From a checkpoint of a small mixture-of-experts model trained on Wikipedia: vocabulary 15690, 96 GELU neurons an expert.
Below are experts of layer 5 (counted from 0) of a mixture-of-experts language model. Rows are named router (the router's row for the expert), up (a neuron's input weights, with its number) and show model dimensions 64-127. Each number is 200 + 40 x the weight over its row's rms, rounded and kept within 0 to 999.
After each expert's rows: "comes after" lists some tokens at least twice as common just before its tokens as in all text; "mostly gets" lists some tokens that are sent to it at least half of the time. This comes from a sample of Wikipedia text that the model never trained on. Tokens count by the router's weight.

# expert 71
router,202,170,224,139,228,238,201,278,179,172,147,207,147,175,189,210,222,203,187,135,280,247,173,161,226,185,162,209,217,248,112,178,254,220,164,239,233,189,233,197,202,216,104,218,220,170,219,205,148,190,165,116,163,161,168,215,186,197,244,219,208,221,185,105
up0,215,203,147,237,166,284,195,226,203,217,183,188,206,198,298,159,257,198,192,268,209,224,205,239,167,170,187,167,134,200,153,159,142,156,195,273,231,196,167,208,217,269,236,126,157,211,196,192,233,250,189,252,216,187,297,216,255,206,219,234,113,174,190,262
up1,215,203,220,211,181,183,320,226,186,192,213,181,219,192,149,194,184,281,148,245,244,168,252,177,176,290,173,237,280,294,255,109,171,117,217,102,195,193,173,209,210,151,211,213,202,190,206,193,230,230,160,198,238,141,188,191,90,143,180,262,179,189,218,253
up2,211,228,138,205,135,193,180,185,268,136,214,191,163,197,198,246,192,178,222,157,205,111,224,191,211,227,187,117,113,206,238,183,164,232,195,182,200,173,213,239,265,163,254,122,165,202,188,187,145,236,164,219,187,170,243,166,216,191,158,150,267,210,260,168
up3,123,183,277,228,165,183,226,181,228,233,213,210,214,279,177,151,147,222,159,223,198,210,239,164,203,195,162,177,255,192,212,182,233,272,243,238,190,217,112,280,247,260,195,206,182,285,214,196,171,204,173,188,207,243,231,218,204,253,212,137,227,178,135,149
up4,172,269,237,179,166,206,250,187,179,196,181,197,250,138,250,102,172,223,234,229,192,176,231,177,232,232,145,257,139,205,227,191,247,144,197,201,230,178,196,269,178,187,215,254,184,179,225,287,227,201,216,229,190,252,194,159,166,218,159,154,137,157,200,234
comes after: " H", " K", " Y", " J", " M", " T"
mostly gets: "ZE", " Yu", " Ye", " Hu", " Mu", "á"

# expert 198
router,250,177,287,133,200,136,147,135,226,180,202,204,130,228,202,228,237,226,290,216,276,168,219,228,238,160,177,194,238,233,222,198,124,179,173,262,142,164,153,178,275,214,165,190,130,179,198,160,256,218,210,198,217,268,172,193,183,174,170,172,137,213,167,148
up0,191,166,258,183,169,244,156,242,177,195,236,220,215,250,192,246,248,186,202,225,161,224,270,217,154,157,245,160,223,181,222,248,206,234,242,160,256,189,235,183,242,260,248,264,181,100,229,174,217,213,208,152,231,109,218,175,168,179,149,126,235,191,174,183
up1,245,207,189,133,211,238,212,193,247,229,97,225,224,260,142,165,185,208,201,176,209,195,221,172,197,183,194,140,247,241,213,126,201,289,160,276,191,129,212,172,212,180,243,210,247,183,244,216,169,157,132,141,190,98,226,240,105,180,131,231,172,228,197,197
up2,216,256,198,205,208,176,228,158,242,99,252,179,176,178,188,213,260,243,191,195,199,189,246,97,191,197,154,164,164,193,244,235,197,167,220,156,203,172,174,162,187,234,186,200,255,197,258,250,170,214,208,141,186,209,212,246,234,215,121,162,217,222,185,220
up3,196,233,258,207,142,252,231,230,200,160,258,218,299,195,193,223,162,155,204,191,199,197,224,238,177,228,106,248,243,218,215,202,204,175,263,198,252,190,226,226,174,221,241,257,147,224,229,251,125,266,161,180,232,224,273,185,188,141,204,183,264,187,225,151
up4,205,181,171,204,303,167,136,122,145,122,186,206,202,208,232,180,225,244,163,194,244,116,141,185,225,178,194,166,208,226,197,227,248,236,249,151,141,198,197,296,236,217,215,231,196,232,257,163,190,136,214,177,234,229,224,205,218,234,259,227,178,145,245,285
comes after: " the", " a", " The", " football", "The", " County"
mostly gets: " city", " district", " village", " station", " town", " school"

# expert 125
router,192,258,186,192,142,182,209,183,230,272,237,199,170,229,184,157,189,188,162,174,265,113,203,263,205,232,244,197,218,238,224,125,99,261,161,307,185,187,114,318,175,195,263,209,194,213,162,247,158,202,198,193,193,273,210,226,254,231,183,146,292,160,284,166
up0,172,196,178,164,143,315,218,165,148,175,223,120,197,190,243,314,223,165,208,183,172,158,237,177,161,190,264,180,180,101,122,223,170,152,145,247,202,204,203,211,180,177,224,243,190,156,214,224,185,287,170,220,168,141,181,185,117,198,135,152,194,229,256,223
up1,233,151,279,231,234,193,279,230,212,219,157,201,258,219,242,235,222,159,218,176,243,216,219,217,249,121,222,215,186,187,228,160,216,111,238,200,198,158,103,188,265,231,166,187,172,222,176,130,193,180,233,116,152,240,264,188,243,265,162,213,229,204,170,165
up2,158,192,172,224,167,168,238,250,217,222,171,156,248,205,282,127,284,254,120,140,238,142,226,194,139,237,186,234,185,177,205,220,244,196,90,188,206,170,235,168,140,272,216,232,182,239,221,223,190,174,246,193,224,116,245,233,272,199,247,207,234,176,214,108
up3,207,217,103,166,101,107,243,289,227,244,214,229,171,248,236,176,178,204,207,167,153,208,200,140,213,237,149,182,216,183,334,188,235,226,224,192,164,166,225,229,212,205,220,139,202,210,268,206,221,211,211,205,236,206,151,221,240,206,150,268,219,176,200,201
up4,183,201,190,104,173,175,219,92,85,228,218,238,194,229,198,168,289,164,196,168,250,270,261,206,216,214,176,140,139,246,126,233,221,230,239,183,239,191,189,190,137,224,199,219,252,197,214,165,152,224,185,210,226,177,201,196,200,227,197,222,189,159,273,190
comes after: " the", " was", "),", ",", " a", " and"
mostly gets: " first", " politician", " footballer", " largest", " famous", " chief"

# expert 143
router,194,182,194,177,182,192,144,226,247,168,173,136,239,169,206,125,150,225,195,163,209,248,233,144,211,222,174,198,167,257,194,186,214,185,188,179,232,228,279,170,209,241,146,168,234,236,165,214,210,198,224,208,161,145,229,166,236,150,203,227,203,203,232,180
up0,141,238,204,219,157,158,215,192,230,198,231,220,185,210,200,242,261,221,208,155,155,234,174,177,170,142,151,217,209,178,280,195,205,161,143,220,185,205,152,259,247,225,214,239,149,233,249,241,239,265,230,174,206,256,269,227,188,191,159,192,185,187,190,137
up1,203,218,93,225,263,244,139,177,198,199,222,236,205,213,173,252,142,193,236,152,244,208,276,109,173,189,221,176,228,204,199,314,208,264,141,215,195,98,232,193,144,216,230,218,208,183,163,207,148,206,184,153,120,242,180,275,156,187,187,177,209,182,217,165
up2,146,188,253,215,211,154,201,181,207,236,121,207,239,162,217,222,164,139,123,148,209,237,151,157,242,205,206,205,241,159,197,168,223,246,158,169,147,197,224,231,187,180,175,202,209,186,188,187,192,157,193,169,142,236,221,218,142,218,235,172,155,201,174,178
up3,213,226,218,244,206,112,220,180,126,166,276,250,157,275,169,216,199,244,297,244,205,227,237,177,192,190,143,188,176,255,193,184,178,283,217,279,219,148,173,220,176,197,102,176,170,212,165,257,181,203,141,220,233,261,220,223,115,296,218,158,199,187,150,176
up4,174,162,119,199,205,240,196,164,126,168,214,193,233,215,187,225,202,199,199,175,235,195,257,140,146,243,223,201,267,207,248,219,159,200,167,197,276,227,257,211,192,185,214,216,173,191,198,290,199,178,172,227,271,161,140,207,192,251,254,249,170,191,154,123
comes after: " D", " E", " A", " G", " T", " B"
mostly gets: " Died", "ZE", "assy", "ON", "olk", "ER"

# expert 39
router,193,205,129,250,210,144,171,152,156,159,248,202,181,250,177,224,226,156,147,209,219,194,273,121,200,250,224,252,176,225,207,199,165,151,170,164,223,180,252,241,159,227,221,252,166,216,220,195,129,147,232,227,85,120,221,228,235,213,197,240,165,229,245,241
up0,249,184,180,264,204,219,237,281,234,168,205,189,124,272,205,233,303,146,155,209,277,199,167,231,223,162,172,239,164,201,249,207,214,286,217,100,192,303,273,206,161,249,200,212,240,200,274,241,132,128,182,221,213,204,137,214,178,243,170,231,196,212,121,160
up1,205,228,209,234,230,273,264,176,222,250,170,173,177,180,221,209,180,191,214,160,140,195,167,179,186,201,210,266,209,225,223,275,130,208,258,192,222,204,136,166,166,215,199,197,235,193,199,210,182,205,214,225,176,310,143,185,172,135,200,247,162,163,137,160
up2,167,122,219,214,174,216,177,184,190,188,237,216,165,209,178,206,237,190,245,187,235,160,188,180,180,221,163,197,229,216,177,175,259,144,253,201,204,196,252,212,251,172,239,207,184,253,256,188,248,210,219,168,225,259,265,243,235,205,237,152,222,235,143,260
up3,121,212,187,179,223,138,147,147,165,248,177,179,195,196,309,197,215,238,236,192,101,192,199,178,189,217,189,248,196,143,180,202,166,190,146,187,171,238,190,251,254,177,171,201,243,174,212,223,167,243,188,219,219,184,162,227,243,78,224,234,241,162,177,221
up4,168,147,198,243,220,232,230,183,221,254,123,193,187,203,156,193,196,188,187,260,234,147,252,159,273,172,190,245,159,138,283,177,268,211,137,132,176,229,178,245,136,203,159,250,163,183,235,219,224,125,204,198,199,146,123,123,183,178,204,194,209,235,184,205
comes after: " the", " of", " National", " University", " Institute", " Award"
mostly gets: " National", " International", " national", " Best", " Museum", " Royal"

# expert 2
router,204,196,223,131,191,215,141,218,198,225,188,167,231,155,143,185,257,182,188,184,224,189,154,212,185,265,213,306,166,161,273,221,303,152,149,163,149,189,258,161,172,165,237,238,120,206,195,152,238,171,222,191,153,193,217,157,252,208,206,228,97,166,239,246
up0,138,244,227,181,175,214,203,225,229,261,219,154,239,211,125,143,160,141,139,267,209,155,250,203,219,181,204,254,174,85,186,230,157,167,255,152,202,196,156,141,178,178,249,131,145,165,266,213,200,197,187,185,195,223,214,203,230,188,142,231,193,187,250,195
up1,146,284,173,150,218,294,235,150,249,223,221,262,235,260,223,208,169,168,254,98,233,166,156,243,153,247,271,236,227,221,191,210,175,193,241,149,240,103,197,94,188,220,181,219,208,204,185,212,203,191,125,236,128,193,173,149,253,220,309,211,191,215,182,256
up2,213,210,269,169,140,167,184,181,156,162,235,166,206,219,244,77,201,194,155,190,218,146,190,200,150,228,164,168,233,249,179,198,230,134,180,166,191,174,243,228,254,251,223,253,225,162,116,240,192,218,145,212,197,206,228,219,126,179,218,203,248,221,214,227
up3,180,200,202,170,257,214,209,162,186,146,101,241,277,207,210,205,221,188,268,188,118,207,221,288,278,233,192,225,148,153,223,190,225,188,167,231,223,113,260,133,210,179,211,220,215,131,225,204,201,228,193,190,295,325,206,154,150,216,222,202,134,216,252,236
up4,191,166,214,201,196,142,216,224,212,201,213,208,225,248,184,214,215,196,247,178,184,224,152,269,201,178,169,187,156,231,134,203,223,166,158,223,241,150,264,231,168,197,215,167,230,188,228,172,230,148,192,151,134,244,202,179,164,188,216,220,181,167,166,224
comes after: " the", " a", "-", " The", "'s", " World"
mostly gets: " Group", " Award", " Awards", " Episode", " series", " Week"

# expert 187
router,203,161,159,197,181,149,211,256,227,165,224,210,207,233,216,182,313,166,234,216,163,182,160,130,181,207,192,189,160,193,145,163,258,185,203,128,101,177,146,216,210,181,208,208,179,233,199,167,195,253,170,197,241,326,155,194,155,238,232,220,234,157,183,222
up0,206,298,179,179,202,129,244,207,161,182,184,183,161,149,234,299,259,209,204,218,268,226,174,166,152,85,217,259,198,244,214,259,229,167,206,204,148,161,144,247,165,212,158,192,283,164,219,218,186,274,171,233,280,247,118,224,232,209,204,212,204,187,102,199
up1,182,184,143,211,162,219,220,183,235,177,256,275,182,264,142,197,146,244,220,239,238,165,195,235,227,219,168,131,175,202,214,245,239,279,151,218,278,218,178,165,316,233,262,190,205,141,189,148,178,185,211,186,210,221,233,207,268,158,153,225,274,192,147,132
up2,184,198,195,256,220,206,185,235,297,257,165,177,251,251,175,189,224,185,211,168,207,173,178,121,268,233,191,161,225,248,142,247,221,235,217,155,197,210,157,220,211,165,203,276,246,231,175,214,160,153,135,177,151,189,237,146,200,186,205,206,207,201,198,202
up3,172,173,219,208,159,175,260,249,214,234,229,239,255,142,170,207,210,247,158,258,205,202,161,154,240,119,259,233,120,171,164,219,298,179,288,108,243,240,226,164,177,190,221,196,176,240,157,307,115,210,188,175,277,208,162,223,207,195,262,178,197,167,245,169
up4,177,173,177,124,231,177,196,167,142,211,213,162,178,230,177,110,226,264,226,202,223,206,187,114,260,149,133,249,192,281,245,212,233,252,257,214,196,164,245,109,267,285,210,158,224,189,132,182,148,232,212,204,226,202,216,242,231,189,219,89,193,186,194,206
comes after: " the", " a", " more", " at", " total", " $"
mostly gets: " number", " top", " each", " every", " majority", " age"

# expert 202
router,133,211,232,228,193,218,151,263,243,180,156,145,254,188,197,128,164,172,169,201,227,206,198,192,281,195,154,173,217,225,216,173,189,134,183,246,200,197,163,186,160,222,191,123,151,215,168,215,221,222,251,152,229,222,163,173,253,177,181,163,174,157,190,256
up0,193,279,226,233,218,143,126,209,211,119,168,196,200,174,184,185,231,287,152,194,148,183,203,185,168,190,178,167,220,213,186,177,171,244,212,251,167,247,205,133,145,253,177,198,263,176,212,231,214,252,215,207,193,263,216,270,198,204,111,207,148,187,132,206
up1,230,182,165,167,218,99,229,233,182,213,225,222,223,187,227,224,253,132,219,208,204,164,185,173,128,206,209,204,179,172,272,192,197,194,155,239,238,265,236,194,134,157,228,196,210,256,230,196,210,209,186,178,159,195,207,205,244,154,250,191,133,207,202,201
up2,255,238,265,235,180,152,220,224,156,192,92,197,185,294,171,233,164,199,223,197,190,149,195,180,220,153,216,252,207,197,274,169,136,247,228,273,181,127,219,96,187,199,208,197,219,248,126,200,243,211,146,245,224,234,94,249,186,156,263,189,300,178,115,187
up3,196,141,261,178,184,228,172,261,221,220,231,191,173,172,150,204,222,220,177,141,109,196,193,238,117,215,188,248,199,214,255,187,188,168,211,180,291,180,152,163,115,240,190,206,148,182,167,216,164,170,177,219,162,164,240,198,213,133,189,227,165,198,163,217
up4,177,193,217,195,176,189,195,126,166,145,208,195,221,144,253,235,213,203,122,213,181,174,202,225,166,247,211,205,204,219,155,104,196,237,226,281,196,205,167,202,218,181,68,177,217,145,157,212,209,123,220,141,187,183,217,238,255,196,207,220,219,216,210,225
comes after: " a", " the", " an", " two", " his", " in"
mostly gets: " year", " time", " years", " period", " days", " day"

# expert 101
router,236,239,162,158,214,182,187,191,130,211,175,250,141,183,155,263,233,159,247,144,155,269,212,144,286,257,221,189,233,129,157,187,160,217,226,185,210,172,160,163,228,290,188,225,139,149,238,154,187,170,250,214,223,181,206,251,190,167,238,240,278,161,240,202
up0,227,201,129,166,164,234,197,189,185,249,150,180,149,210,239,192,206,256,189,202,126,92,105,197,216,172,259,172,188,197,246,180,182,187,211,216,222,209,201,233,161,141,208,177,203,241,200,220,304,196,119,221,158,190,215,186,252,231,228,252,256,140,165,272
up1,235,160,205,249,161,201,172,213,232,193,133,186,178,255,164,230,153,213,173,194,233,170,137,230,233,190,227,198,182,279,154,122,247,254,259,206,263,186,196,213,192,187,178,239,227,233,166,236,238,175,187,207,210,271,133,110,162,238,219,228,212,167,191,135
up2,221,196,186,143,151,169,224,146,150,179,227,214,217,236,226,185,231,231,177,280,142,243,175,229,257,263,238,269,202,237,170,221,193,257,185,165,160,185,201,147,231,235,197,135,236,167,204,123,134,163,156,163,189,217,201,168,198,234,181,196,177,240,179,221
up3,235,270,239,164,191,160,203,263,212,184,251,199,217,140,217,206,133,135,148,212,258,174,190,215,168,241,181,172,260,173,266,189,192,168,193,252,146,155,202,226,266,231,190,196,177,159,200,188,205,178,222,160,177,283,192,199,190,134,193,265,221,183,211,280
up4,155,193,157,175,200,289,241,141,238,172,171,177,262,170,244,224,180,181,224,171,173,142,185,168,170,203,247,182,166,206,227,166,265,207,263,172,227,204,306,199,162,209,258,153,227,305,216,194,245,196,153,189,166,204,114,143,192,224,281,125,266,143,227,199
comes after: ".", ")", "0", "9", "7", "2"
mostly gets: " °", " mm", "/sq", " cm", " sq", "/km"

# expert 179
router,170,209,135,144,213,228,173,250,227,260,223,225,202,208,214,138,176,223,194,221,212,206,272,198,202,220,213,141,202,213,155,197,184,230,217,193,247,138,149,248,120,200,156,165,184,127,199,191,168,177,220,252,227,171,211,248,181,263,226,111,222,131,258,256
up0,133,196,218,216,196,211,157,146,148,260,197,192,166,184,197,207,218,195,172,183,216,230,208,203,166,182,141,165,215,197,154,223,158,198,176,221,262,177,233,243,230,186,237,173,194,207,268,167,209,108,162,242,104,210,173,287,222,177,266,187,154,225,221,194
up1,200,251,195,178,206,200,146,230,150,187,185,252,211,275,244,166,220,174,228,187,195,167,240,141,278,144,236,167,200,197,205,265,206,195,247,214,188,167,223,160,141,193,144,227,188,151,171,143,110,165,147,227,183,159,211,359,301,130,176,269,141,165,230,200
up2,143,228,214,237,216,204,218,207,193,193,192,251,189,137,139,198,202,241,205,182,185,265,220,283,186,238,129,172,165,132,251,232,197,233,164,236,239,148,211,214,170,228,136,254,208,204,204,129,234,158,212,253,218,183,183,213,219,161,232,178,209,205,202,133
up3,63,210,115,158,187,193,286,238,225,272,196,222,170,127,267,172,164,221,171,217,258,229,182,227,215,266,103,236,177,240,191,251,237,166,211,245,207,199,207,253,249,171,234,197,272,232,127,170,200,204,264,187,166,171,247,220,218,188,234,285,157,168,263,206
up4,186,239,181,260,264,251,160,218,216,168,231,203,165,119,205,246,211,222,211,196,212,217,111,219,187,232,180,172,227,108,220,179,222,170,104,148,129,248,133,179,201,294,185,277,228,226,137,209,175,180,206,224,172,253,264,196,171,183,221,210,196,176,239,178
comes after: ".", " In", "20", "In", "19", " However"
mostly gets: " However", " however", " although", " Although", " While", " recent"

# expert 113
router,204,179,229,195,190,195,217,238,243,218,176,204,265,127,184,149,192,162,124,147,165,157,195,207,199,186,129,198,209,167,136,206,201,198,221,214,254,199,210,138,190,239,154,201,251,121,204,207,190,204,223,164,141,77,160,203,202,122,251,238,243,263,208,228
up0,132,221,165,150,208,183,119,202,221,240,148,247,226,224,189,128,258,225,138,173,164,201,163,257,188,188,167,295,197,121,237,155,155,173,226,164,194,233,195,260,145,215,161,133,171,178,185,229,238,148,251,210,204,128,201,201,218,155,198,133,215,202,196,226
up1,200,227,211,260,236,105,119,209,187,258,164,197,242,175,275,196,226,180,201,275,158,144,214,180,154,259,134,133,221,236,261,280,186,220,184,169,191,190,235,215,251,168,195,215,196,213,155,193,190,165,214,165,199,154,170,191,229,192,297,250,160,211,165,151
up2,200,242,219,182,221,197,194,189,226,198,286,215,212,217,168,246,198,213,192,149,201,188,201,199,226,215,169,268,259,161,189,179,203,218,216,192,205,88,147,236,187,141,237,222,222,242,199,201,283,261,218,197,219,171,212,142,175,179,212,215,117,189,102,195
up3,163,175,179,247,159,181,181,154,264,125,286,233,220,262,272,191,178,211,187,212,184,253,184,250,211,151,202,246,232,160,150,233,187,194,198,258,220,206,163,232,217,182,128,209,237,131,254,254,93,208,272,195,150,209,301,153,241,194,201,161,238,254,219,190
up4,160,221,160,158,163,266,235,244,209,277,242,288,205,224,223,211,140,205,232,192,111,247,215,252,178,213,230,182,292,126,150,214,156,205,254,175,169,158,176,143,224,203,178,178,215,219,217,267,185,239,239,211,169,207,229,172,202,162,130,220,222,194,132,251
comes after: " D", " W", " F", " S", " Z", " B"
mostly gets: " Mu", " Li", "ön", " Ko", " Fu", " Gi"

# expert 48
router,260,266,196,235,186,160,167,173,140,225,190,173,248,214,190,244,203,109,227,196,205,212,168,260,171,232,197,196,208,224,303,206,212,171,208,87,103,262,255,195,255,218,184,192,233,190,175,190,169,228,194,229,108,191,218,176,247,195,235,256,128,199,254,255
up0,203,211,303,323,141,203,155,163,242,185,220,184,198,140,317,285,196,106,229,199,235,250,151,220,273,273,140,219,210,203,190,163,224,276,220,189,186,232,203,249,210,233,241,211,189,175,196,140,202,195,159,178,204,202,249,276,193,202,267,160,196,163,244,164
up1,206,204,196,209,168,239,209,264,199,183,170,193,158,274,209,193,159,222,212,227,221,128,117,174,192,150,190,238,173,150,233,183,269,244,197,208,189,189,193,211,181,147,196,180,144,180,170,141,197,243,205,220,247,204,254,217,197,224,204,164,170,188,161,251
up2,237,158,140,93,176,196,205,239,147,127,164,89,204,217,146,199,228,221,133,182,227,178,207,206,238,195,248,163,205,130,167,174,289,215,239,204,143,182,157,190,231,226,165,160,251,216,266,137,242,208,228,193,300,179,237,207,241,232,152,201,199,201,174,217
up3,215,175,157,193,201,179,168,187,171,281,231,215,215,173,188,227,243,204,222,169,198,283,129,229,205,131,147,185,216,161,233,212,212,288,198,164,197,189,236,239,226,221,226,301,204,183,159,235,167,275,223,237,208,273,184,184,79,232,214,215,185,123,184,199
up4,206,177,183,201,205,106,181,199,193,152,133,235,275,228,193,265,233,164,196,253,206,146,212,197,300,130,197,216,226,215,206,167,221,229,183,145,206,212,169,298,254,189,180,222,230,232,231,204,221,185,177,181,221,88,198,169,186,194,103,132,262,193,258,167
comes after: " the", " The", "'s", "The", "th", " Second"
mostly gets: " War", " Sea", " Book", " Fire", " Battle", " Regiment"

# expert 168
router,139,194,51,102,192,196,189,192,195,197,160,255,245,197,200,167,198,252,181,259,240,179,190,217,186,222,262,202,194,209,181,219,254,208,148,191,213,176,208,159,208,182,253,222,175,161,162,159,236,248,141,189,303,227,191,242,167,212,201,212,221,196,244,180
up0,186,245,155,204,183,202,229,164,241,144,240,191,169,166,256,234,218,248,189,172,242,188,234,180,177,86,206,118,165,205,266,135,176,257,237,171,150,211,186,237,221,259,171,209,217,200,270,197,153,245,251,150,154,216,166,201,213,162,195,180,217,191,252,163
up1,214,209,176,230,211,203,223,221,144,227,236,149,204,94,214,229,203,127,126,159,222,141,141,239,162,151,157,172,218,114,253,218,206,219,226,183,183,262,196,147,228,217,212,191,173,181,283,187,168,203,216,204,175,208,159,242,194,215,235,154,168,213,182,235
up2,182,195,227,208,179,143,173,190,157,262,168,186,218,191,193,232,194,230,228,201,192,213,244,215,147,226,202,162,165,221,187,163,208,256,149,318,246,221,209,189,231,116,214,151,220,258,198,193,254,170,157,170,137,338,177,203,224,175,198,240,123,185,207,196
up3,171,124,242,195,235,241,203,244,196,193,259,273,151,138,251,111,252,210,208,191,225,134,224,170,217,178,258,278,217,197,160,208,233,223,258,178,229,191,198,230,166,247,221,208,248,236,168,162,200,174,173,185,136,207,172,168,210,227,173,138,189,159,143,218
up4,153,125,165,236,223,237,220,160,179,151,143,154,157,198,247,186,300,202,216,262,201,256,170,205,155,166,210,241,246,163,230,198,197,89,210,211,216,161,168,125,243,153,251,211,167,179,186,165,282,147,199,231,195,235,196,197,222,201,234,211,203,193,214,143
comes after: " of", " the", " with", " a", " and", "."
mostly gets: " most", " all", " some", " many", " these", " several"

# expert 74
router,279,196,221,174,183,199,228,205,238,191,187,158,198,206,273,167,273,160,239,181,197,186,220,161,181,134,212,188,173,169,176,205,214,202,218,238,143,195,171,157,196,166,226,197,227,197,257,174,240,182,201,187,109,152,161,165,226,286,174,153,240,226,217,213
up0,206,181,251,174,233,248,207,237,163,157,178,237,210,166,187,212,178,217,175,255,203,210,161,142,156,204,150,237,235,250,189,150,192,259,195,239,193,234,148,207,297,145,168,212,147,230,176,184,278,243,203,195,245,194,175,126,233,233,235,143,161,206,191,246
up1,212,174,233,191,222,170,239,255,268,190,162,224,233,274,223,143,159,224,257,233,191,236,140,171,205,124,260,314,141,160,131,274,127,205,243,175,156,200,205,220,225,214,204,269,229,139,229,153,198,276,145,189,184,123,213,205,146,122,233,214,287,208,181,203
up2,194,229,216,223,211,179,243,201,173,241,182,234,217,255,179,304,247,234,235,137,175,222,222,230,188,168,263,205,261,199,167,191,219,268,104,228,209,173,142,216,256,246,196,256,209,237,162,221,176,159,283,217,115,205,170,207,144,139,139,208,205,198,207,209
up3,189,196,214,190,153,225,132,238,171,219,257,336,214,223,209,191,229,243,154,191,196,212,266,152,224,165,162,194,187,249,191,167,203,244,181,239,182,153,183,186,186,147,168,223,268,232,199,111,248,247,212,188,226,160,247,222,177,212,187,200,216,180,132,173
up4,171,163,153,142,109,216,223,179,175,230,208,210,156,187,147,192,162,189,245,170,182,241,177,94,187,250,184,201,205,222,173,238,238,195,182,162,220,178,208,195,119,315,255,253,220,232,179,237,199,218,216,197,219,151,167,157,153,226,201,122,218,210,178,215
comes after: "-", "\n\n", "|", ":", "==", " ("
mostly gets: " As", " List", "See", " Part", " Website", " top"

# expert 70
router,186,155,161,243,210,138,196,200,100,185,201,178,216,176,158,231,205,226,237,231,223,195,181,216,280,134,284,129,201,182,202,177,209,234,201,153,193,193,191,148,213,230,128,236,114,264,176,279,233,208,221,214,224,186,135,236,236,100,212,187,273,166,170,184
up0,249,175,125,237,117,205,204,216,146,191,239,139,189,162,252,199,232,224,203,233,206,190,162,172,237,164,150,236,170,117,128,195,199,142,246,217,178,212,209,232,176,168,230,224,143,153,220,196,243,297,210,231,173,208,163,170,198,211,210,137,200,149,191,236
up1,173,156,175,219,215,187,204,230,147,151,251,184,261,216,238,109,156,181,290,257,200,223,234,193,173,169,158,194,187,203,188,203,257,211,206,219,293,235,218,203,158,154,127,140,238,169,187,177,104,208,129,189,118,205,217,209,205,175,231,155,147,209,207,184
up2,228,230,164,181,192,234,182,226,183,234,192,185,188,219,208,202,240,210,206,140,189,256,200,286,235,215,242,205,189,131,226,162,226,137,195,221,219,214,235,227,127,126,176,200,161,140,173,189,160,167,212,284,213,181,207,239,141,175,219,291,188,105,214,198
up3,132,277,268,191,145,214,184,218,248,259,224,215,181,198,250,215,213,243,229,206,147,211,259,170,196,172,202,226,121,159,267,138,66,194,165,272,168,181,170,243,180,234,210,167,189,209,229,134,117,194,236,188,173,180,240,106,222,178,282,257,151,248,159,195
up4,84,214,268,160,206,203,185,183,212,196,211,216,246,182,187,218,223,217,147,257,190,152,228,189,175,109,160,138,253,219,245,182,173,152,239,198,217,201,123,164,172,181,214,237,210,221,204,172,216,221,222,212,202,205,281,138,205,308,236,193,202,269,198,178
comes after: " U", ".", " D", ".A", " (", " A"
mostly gets: ".S", " Co", ".C", " Jr", " Inc", ".A"

# expert 132
router,176,191,241,184,177,218,150,122,187,247,217,221,162,214,173,154,161,256,218,212,141,221,217,232,199,256,252,270,208,236,283,196,189,214,232,135,249,244,163,150,145,208,195,183,208,233,229,205,162,161,148,271,198,191,164,213,175,183,177,205,190,152,183,170
up0,168,217,164,164,183,169,224,200,196,254,121,236,185,156,188,218,196,151,167,145,233,238,185,174,211,227,182,244,230,164,240,181,234,299,202,190,220,222,241,252,138,195,198,144,234,227,142,194,180,207,172,186,185,219,160,187,258,222,201,224,259,193,164,228
up1,184,209,236,196,189,211,199,181,229,211,219,203,173,230,189,263,199,195,234,283,179,237,197,138,168,217,153,212,156,183,198,197,158,178,226,139,178,214,243,230,232,327,140,212,186,236,209,278,214,193,185,211,167,215,225,251,165,143,227,185,165,177,278,207
up2,227,176,240,221,255,213,232,275,155,211,233,219,178,175,215,175,162,212,163,227,322,135,195,175,241,269,217,160,221,207,238,274,207,161,260,228,149,144,161,171,250,206,85,202,233,240,228,214,96,159,199,166,174,183,260,169,205,239,276,238,174,222,182,187
up3,195,224,275,259,206,163,172,194,168,202,96,154,147,215,231,254,243,210,196,242,225,183,238,262,188,199,123,143,171,120,189,149,220,242,134,157,199,292,156,214,184,147,226,153,148,182,160,308,186,158,207,136,241,172,177,273,144,146,247,195,262,219,203,133
up4,145,195,231,243,223,217,217,99,162,206,210,235,222,145,126,184,157,171,165,187,236,132,318,155,233,169,205,159,231,245,226,188,132,197,240,217,222,206,163,163,241,149,197,221,220,205,225,182,184,125,204,186,144,149,155,170,152,192,175,236,232,202,218,202
comes after: " \"", " (", "-", "|", ":", " '"
mostly gets: " J", " t", " T", " l", " S", " z"